config.yaml
lr_router: 0.000489
norm_eps: 1e-05
positions: "rope"
qk_norm: false
Below are experts of layer 4 (counted from 0) of a mixture-of-experts language model. Rows are named router (the router's row for the expert), down (a neuron's output weights, with its number) and show model dimensions 0-255. Each number is 500 + 50 x the weight over its row's rms, rounded and kept within 0 to 999. Numbers have three digits each.
Before each expert's rows: "raises" lists some tokens whose logits its average output raises strongly, later layers aside. This comes from a sample of Wikipedia text that the model never trained on.

# expert 30
raises: ";\n\n", ".;", " others", " ;", " Years"
router:488518372527547486464512447491502482442494498389492466497511488491479494439523448629485422515517489428547566485437471502485486458437504518504469543512555436588459455469507494472520526523525520431451583520450500515535533551454554558484552516450491457457609398483425503529595592504503572470579470455590524545476525579408498494556446423577501470471542466469471451465529437541528415419447542484463361587522527513500595474476566455465491436536464515505486475518600505501472522395490459473483417432480525498438596465480564485560499431399480532604543589443584407547505473486519472444518493504460537396478550494481483440530601502459568569401440439533510471462573477471370521570450518429436491476416548442564541527534483479434509495435565483449516501439487528471486561490462451
down5:514412505501455542552541537495466534426522445521480519407528457369367428519509477483503445504539545483473511574497430489485602501488524485443518516505616449478599548387456522523510482525469550533452503505573567521486481553408487572549446491493516459477527476531510538448618428541617469464444489446491487593572440500562491424546591547502499515477498462557586451585506508572552492455572561454474456530526443529463396504470531491472572509374442480541507533546502442460587522526496510448490521448422408547555532528483390476479459494417422521511459488456478486508395572479522433486527483475452476535452478571533518608515585452484433468434517579566535448505431482554506556514534503522497544514379513492370512515487537545516554526508454403552528431456412443544531526465505482
down6:608561505511518490590486522536554496429537470624476480600441557519413449535467489517475485580533548393524510480436450359514419548533411546438500532466486492457575454542527547414472476549540475486421496508435548582497509484459560452515590531497481473536442531507476631534456533463560483514421479492483552480601624434487518505577499486539530483466516472495478483495536542544526446577472493512478525393583585527522463479552514424560560462422531541496524541468504516496605502413618550384445421491562540578460536543443592483541468477480472557528498503453444546537451557407513449595491515472439530531547583564487548533501442381478455465470510452529441514522483509470525579519469588507482567500519459559461488469500625529522494565479519535469514449533531510495532415495428518
down7:486502475485467522618575441514507550432419518519528533400558433480423455471512403505604481468479550510478507371522466497564560535467482593499464554508428444551494404488496497478398413621495581446534527527450436512482528530496468513540427452488487561406490498501474452439541543534465551471549417554528537504556389507503479507541592449556454560533549388509544475571566630481525512566591459411543475558485501466512490552513487510463508481476462558544437516495433493481567413527536422506492528469542561445526569511521542472526568516523472477474599498478497526401402571538534601526533488547547517485425560409591555554479406510478433484542469539463509480505519462568540527523504468460534509516481529435506522560482382549567502492574581553508415473442469438511521570449553481
down8:486379461548486476546506574492480411535540460458504548570507444484578388501580480628412485478482496518494467457496486531549540471578539506497460433479484484478587497455461404396564452594555490490506474503583513427500472408494553599521558491442498517532551547500549559518572586473511492542481450584463448486587487580548471520505449457411427578595501484522462497530514555472498499527581564478539495526512539556545468492563548414466458516538410434539541453467500503440465597509471419577564468423538514598573545531498520506499633431489450487563518513389516454569483541589521536476514575503496514584556483571436513465420528531497536447489370518498425507498472533502551464475476547607491459458435509565528520548477561561436520491487469396526533398543489478540543489512497520
down9:511601486400431420564479582496450502521491596547591456470565575549538508585491474493449513509453552483515463496523402402514464527464452448476479460464493559538498577508544527493527461605429527452451516507511423474542354501609540498550565556489544489466538528484472470497511503492556481558536522535557568584512480539471556408460489475594450541477484560547477543441444486474533549490493505501477447538474464460494582526524540543512447594608479560535503493544445441395475354462457596554589498483506490473562508513526565579498478511508483553540494538482576513459618485519475480422546492521507542574606440492459535592470591584611537481629548553452518486520490545541378498564488574443443477522431516520513484516494501536504495515492558425433580470423536491497488517459475452
down10:611558509500455650593514415484439402420538484599580596459515497424450437555509548414479550648524485482497482520447497450504496531499502457514448447517533565460388452579521522478465509441475576462566486453489432460495529541489488563423508542370430588562574518523518531533493457416509524518424507533469490485410508521509523561474454498475558512502442412514524477550432493437538456552551507484468572466544500476540506627485480482484494575540527514618510456418462565553477484596442544479476629520544459568484454516520474505531514464541455483540462538522479527504491449517482486549535515498516511528480443521465497391503516488517503514555532547543523445580555408495563523546524489568503448497464465549588429526513532390479492494451535589561573387476498549490502498534465368
down11:476558456514441525348470552420535464522537522501521415460485452472478530451449430544375509480512476422494385467521546499401572474468513561519494485431511439469469546606546557487503472541539453480466485494482520503461499436502396639594516437479527428435538538499432498542505545405416487441423524545562502549479488570428483555446415469582543423371492539515536517591483433544575461481470445498572475478505530458549464502476518417498448554515521521452526494465404576525426432532556507513512516522537520513425522532425543524447419527543483486513450554525550531475569498496465487514446548461463597474660463512442433489575478545528544481508480522509522574536514562505481505502491507496434521474582471430520610532414554443521474454448534436400504511385544462494544450542532502
down12:413484662398547483398500491541506538483603479499527536425432532507509455530436436527543458479548503540571480520506350540519503421433502538562434520543568481492556487447499513473481503535448459456462460541521456497464476532396422524572519487497459525492548532535456434555485552479463527397427488508476496506513545551467460439566515441583412455396550492472438609504504451474538499589583583539483577548488493506558591531545456538461444533522591518426522555468533526482548520439569611451451492537497477527483517471585520514431515500491434467460514488495483526532515489560367606450559526506465535487536409483459552534570418593472502519453464582517463506460459563537496502500556504461589532475480473501463543543410470472394544467534550558519427555462542510574558493542518380

# expert 13
raises: ",", "–", ".", ".\n\n", "s", ")."
router:557509494471515478525445458513498446424544470471495451503535588546617500595602476441551469430505490433504554428497594418530483500509524549504405492490563468527400602570592463498550490463474463400561502534446422479453479542441467574421505498543560493511440504497565446487498483474505491479418491536519476484509466448521452529550439472462501429446511452514549489536518446500462455505552512508424493468503555524492419453441479582600515504590599546483547563519596549519639530414462501478405480423534477392544487447653509502508469558495403532561512446544475510467527554434454442507474469487394471426438599520553471490478551504454488516448550358450522485524482506445483469491457505557487548458444518479505498521405429474461543476386540485474622525467431518542509487491554457
down5:514514444456521530506511487517392494566515528434447389456598580548485478516458432474410518483501434589522474524580565510486473537492484517482561499557463364510403538482483567500435400514524494452611451491559508420489512478409488489525543481475484506480535420462496494491513540495545544490520448465507545564485450592426463514477480472487551518465559523534489477519486512597489519558474392520432558533525491464469538547542538512406459488579542472447536530545479490561525401498507473478503482419555429512489415546565527479510475448532448455551490461526536561548481704451533541628565612507509603496487468425545362515428481593471473515462495468461571546431530507416476424456535521522497568498466467445431407499523521433551504412567450509510458571440480412502534524467514516
down6:499482457443515551471489540442520470434518443537504533495528426457496503496429589510598484570615508506476489462549520507455443546463456464542616498438547505479608514401547465451524551526397360528508531454578475469499466501480437481547386507469523510504675520506460479528475442562550440455464486500466499494526472468545428526492558518582511482505437436429497473555438493481583520520509502532423488499458531467445469499446402564496578508491552522533576399440530474486536532628441584547598498474526518542550528593492575503478509421417501440535472479486554522549558483540474593535476535558541493579475508429493494477550476531578487483572467505502465570576580458573528543573609545501479387587399531530538553516548524622502497465508462515530471486547543490515439479430519451
down7:548389504481573609346531498498546592564477486611506419457443506468504484471466542549493442509519467492513469459500478510603532467559484510564418524484424465564511522525570566523472442491558508487496513586511488515535486539521531501519560521547539617541466631581495458491572452578506452386479494504546477556521557523519463517517463517418494519446412577460469520513437409492574492436532524494537552544505343532542528506492533499494486484452477498532456456471446434499540516553490510509498453543529556580451537505460603453541476511516505472588538512400508467501549483476487478517495570419502575587481468474379540406471519470552537531521504427407453509538543613492447536483523474429548494473417459521465576434558595522528561487499518569502574508540435452383495491509433376
down8:472424470520474492560585538462479477470434518375534432559612431493407439472497492475492503490516468509526487500570460394455435523523399585457482457511436449526536483554532553534413521515531444411526520549523362507413533584468492420514447493506551539562606454564479502501528550483457554509487469459485531566505494502485586429522513369506575516465472446572494416466507506514529398412448477463461534528499514410496503485464437542473463543581434434425525556576433467568427500447468496461516539475527478490492506452518428471558477456456529474581528552588486526469538523525389489462581465529485477573470546459539599452493517514530415479588521484422521496486470538454450520440470574504579650419424482467528446567458443491557460516528587545443561575509546442474513478504480481
down9:510519568562459440573504466565453568474551542521558493577477459488559433467544509512588516554400506533447503498415527431451535522451509481579464423605483443434512585374608476526544433572567572577500461456515499525447485434460487529605450553524509519420464593508488497537476490497422551487564395526517539468602549489534488512471397562500586522440431501511485463427496446429512505464560479442506406507453437548562532431494536519493546432534477545425561406382414572557498430514494509447462491448521457482550509490488509401485544490592436530507480467508437565565495440466478478483460501562570499490452447461485513483524474453456481545453447584509584540477564472472483533482544496480440562488496459546561496457488495513522550479573472343464506492477488569517469551599456608
down10:531546470485532546396422568507448454527469523453443550528548480484517445498483518541600513499489460477519580509487492542461448583590487445500460410465511612395580544458550425534531488532552547565448572459553538526505525573408417536550567500601439466481445513539507441475400461492529594530532578554599579491593550466510554484528534504525544468504609537625572538535513498472455451514492480595540492615439566488557483527534578457557483478450569500559536422515530491537457481483457500508485579509434531461500488483473483548445455477454513441454520514487405469486469473506600483496458529517439460462490517402531479633521511491578543537464541464523452506504417510541564486540492458633425541426496538543558508540380448531458532516478545405490471503527606558476502493562531440
down11:514425515572491522466404533501474381439474539469422469465462413472411441602587493481514503438509462562453574507426503497479524603509563567488440476461542576450455541572475538583518503576475518415508608543546471414449507516472402493484483447472562529485533476541469442501496555438482486498440497509529475558578497496529525542533547402495379398529531474497485480565547521594456462504448413553554477599540466546576446435460566451487523509430527444413510508476570557556491485514529472488524590523461447516550455425491479429424527422483512504521581481541483460391563518500480477519574518486545468527572512458539549472467558551545556484505466437450522494474548515316511552468481490451565537396474524534514466510475447429481530533447440560540560601526540549488558449557524431
down12:433475485509501504493464489541519478577581453439485434493492560532593556438488441516492557499479554556465514581538514504476492476453432505547597515574509570503620487426523534476454496506539459564535434494484477567471426501557546550504387440456566474510503444377405541514428439515528495435490484420486440487506548510485450429523558479447474439469588510494437548475486503556471544539445537455584560433544534561527479546456536602522507517518480492472464531450515509485508524532548512452462427500536484498483626574488506531550558484479461426474516427435605525546417476500481593507514434515519546532530555556576565561634502576538524411433506586462535543586400497497537569468527488365555468597467529381487452550448533529489502541440575535532542457553581552487508526466373521

# expert 27
raises: "f", "als", ")", "\"", "at", "ally"
router:427468553502459558517462433590617569543486488483434520542468479528473486464523460520475442508509401466541491529493559604407459463495553553511460471556475448422516478517534497431538437416542445514523485449500406451403510415513553489504473555541502447473549441499554529559506440475494521556461533571514469514484513611454422547475503483543512475499507460519543455581517553542434529365531575394556461474485507437526512515490510521518515412525570549575512491500455573361566535485415482447499631476501555523434429479433473526478573472482518475454475548539549497547564565488571467534493460466460524493536601459459527539531392441497519636585532594584436539535468467528532534536491428563488490498504492428522462513513528450584591523425510464563534566535481513460643575466539551
down0:467517516475580485509429476559456489550468529489510481538503501524496507522433491458347448493519433454511552490451516453531562530465482468451450535448440502423468437529410510511533440555559507485524519530483557472553449452477385520444605577472484443505619470571588528474582452515538521416391516530510537498550467517542572530537550528489386420490531443440482426515525487453552483502476476505477538497505485413607498529440481459533475549470502465369532479542487442634551586589425509410516535548538501448475453490520568606539473506454478569494508550545564502467484451457544564499600586575499472486460479562513526478507550446495475481554549393391376529505508428522603578524469485490537508471600483511470410434492540374569492551498486526414523431468474476469542498482511496
down1:474543453507539561586562525360470497515461385524505484437576481586439401442572435443504475486496462407479510517431505549514513485481564573464563501435482434539514483453503448481528437506515452469511481547556536537450494525484496434461543509619395458452463542547531520459560547493493500443479548477501568446681509573555479473525428502468457405476523516483499545571478463516520412474436434552532580542450452492431520552492483459533556615484490433477412417483531457463514622525555456445529471500483508509489471515532496469563438505501547448455536417577492531433552486456504476542500475473571522450519508586464600488498537455471480483504531480582543557380441561616555564535404506477573467571530498424488424496486558507568486453585468415457566481549406549513504511511482477
down2:505526480423518440458465390483456398478574568474425568493597479526497537465395487515454570478497477583445486465496482533498490572521516537549560454487448501485470510431548549493590537565470437500522532489530419486535537459547457592560521438419490521557511495444434515459425560465498544511518449442539469433547541561494481506514521396415464503488426498499491507502535502455488676494482535493525522426451484535529536484485532662521496480452504464510479620527524440486423510501493416452570450479402498583552612451465486510519541489547442499600427491619541591556532480532594516526462527596434408401529479514523521485470511581497509525569458532556569544546489462442535579431546483428447526494456488483514479511592457494513500475456513563428462561382549442462501462434480498
down3:563547464529526491488497506480508562482483485502441453507479628510504561506537518520565562577469561476409454534519452472483487464466533452531491429544562522501501487571550468486591499555426426526570525453517477489427483577477547532526388474417511474500503473404470528446443480438441552484437475404535580408448475450436457491426482518597519550494472474511463439521432527485438464480528588551592444490405544602375490502510463521476488475489532541612509560488452534520424474526559504516491512499457422492485582500464519460536535464471493450583533434533416439513417513458500453473531490539452458456543465512566459575519445563583511484476388543561594392529564516527500421390550540492449492562421548537520514475433472618481518499440583441616500502531586500563399454519565530
down4:465531553468529505464523409438579414529587492562479456524546625482475474541477364652533572462504479488481490423456513474525507595525505528545404559514532474351554481450454535480478520412410497513456519401511524537519430464688510514558435461481466547483550511467414527505520456484471478528480534561562493553512536559397563463537514448520451511509453456476427497544412473487513592449591532517482503504469437490472503486512486566451517466536531556539478514508585589471493501505502530380507462550416483452491455485541547525477550525527492515511567513490475566566582491547488563505496545508445563475489476410573495558527464449438515510444536609463514470474589566491455517541460541606457510502476443503511480540462493532372542524486453440387454550591443460455504550479467530
down5:494490565503558479485504560440579492532439565523465474524458507585470495479483518565447400497510490492552571469506563524498468535554598450453555525445526465491503477527420579604502456396591487513535475503419492507545491491460500451473410461539524526519500592595512418556487454490532514367542479511523521459389553467472517469485485524454532405494488509416575516524507438549503421493450419528485633483563529408565495495445493414458578520462531446539487560541520442503531614599525506494548537512528523506470475613504512477505468567586497486530430510551526578506468535478518572573541576562564624527488562484455545416460548398520500518421532464415523545437414465453526581505460576558465565500634545454514501547465525507521534522498444507425488494541551384455548480524436500
down6:471430537565378589512533498559469507548472513469420459420468570498563541536571579546503576587428433452406500440422489543553493499471449496451387495542528587517477556490535497527571468458418445427459568499463509492437494437473523573508381486403461497412522524517504502478476458486550435600527585493421506528509499532449527555503454561478475466535505422521498427576469554523472503497507470461499456529501443451370484490442456518558466523490515501546510496526516551522549486492436517586469468475540412425409443479560449434484496450466492581410545522569455543503482525510472556459435473446507574468476518435560543477487476375517577550544455582544445497428458516530513534412574455474508509529451529547517469446476587481504565647483520484506593572551444469568558422463460574
down7:526471511527387472429499564520533428564416544476462477487416592515515552539423522525568486536472589492467488526457552511508469533519431526412543469591589583431488525478506481418442517483451484571402493421520445512478518442509593553486476509500544526505501504542498481489431480521570459592511579542394503544535445577486444537424463510570503650418506426625481585457458486453495579458441528481479461487513514505380487554540527458516488548496603540574476565473485528516423478465465475499558486415476545525525482459437506432561516504461607374536506494442460411546525519558474483466404490482499532507517449542462391574505498527496531463546483640525533499524579567458502499461526503533467619486507515530453427544534412534555552557502540468549596525462462474520505583473514490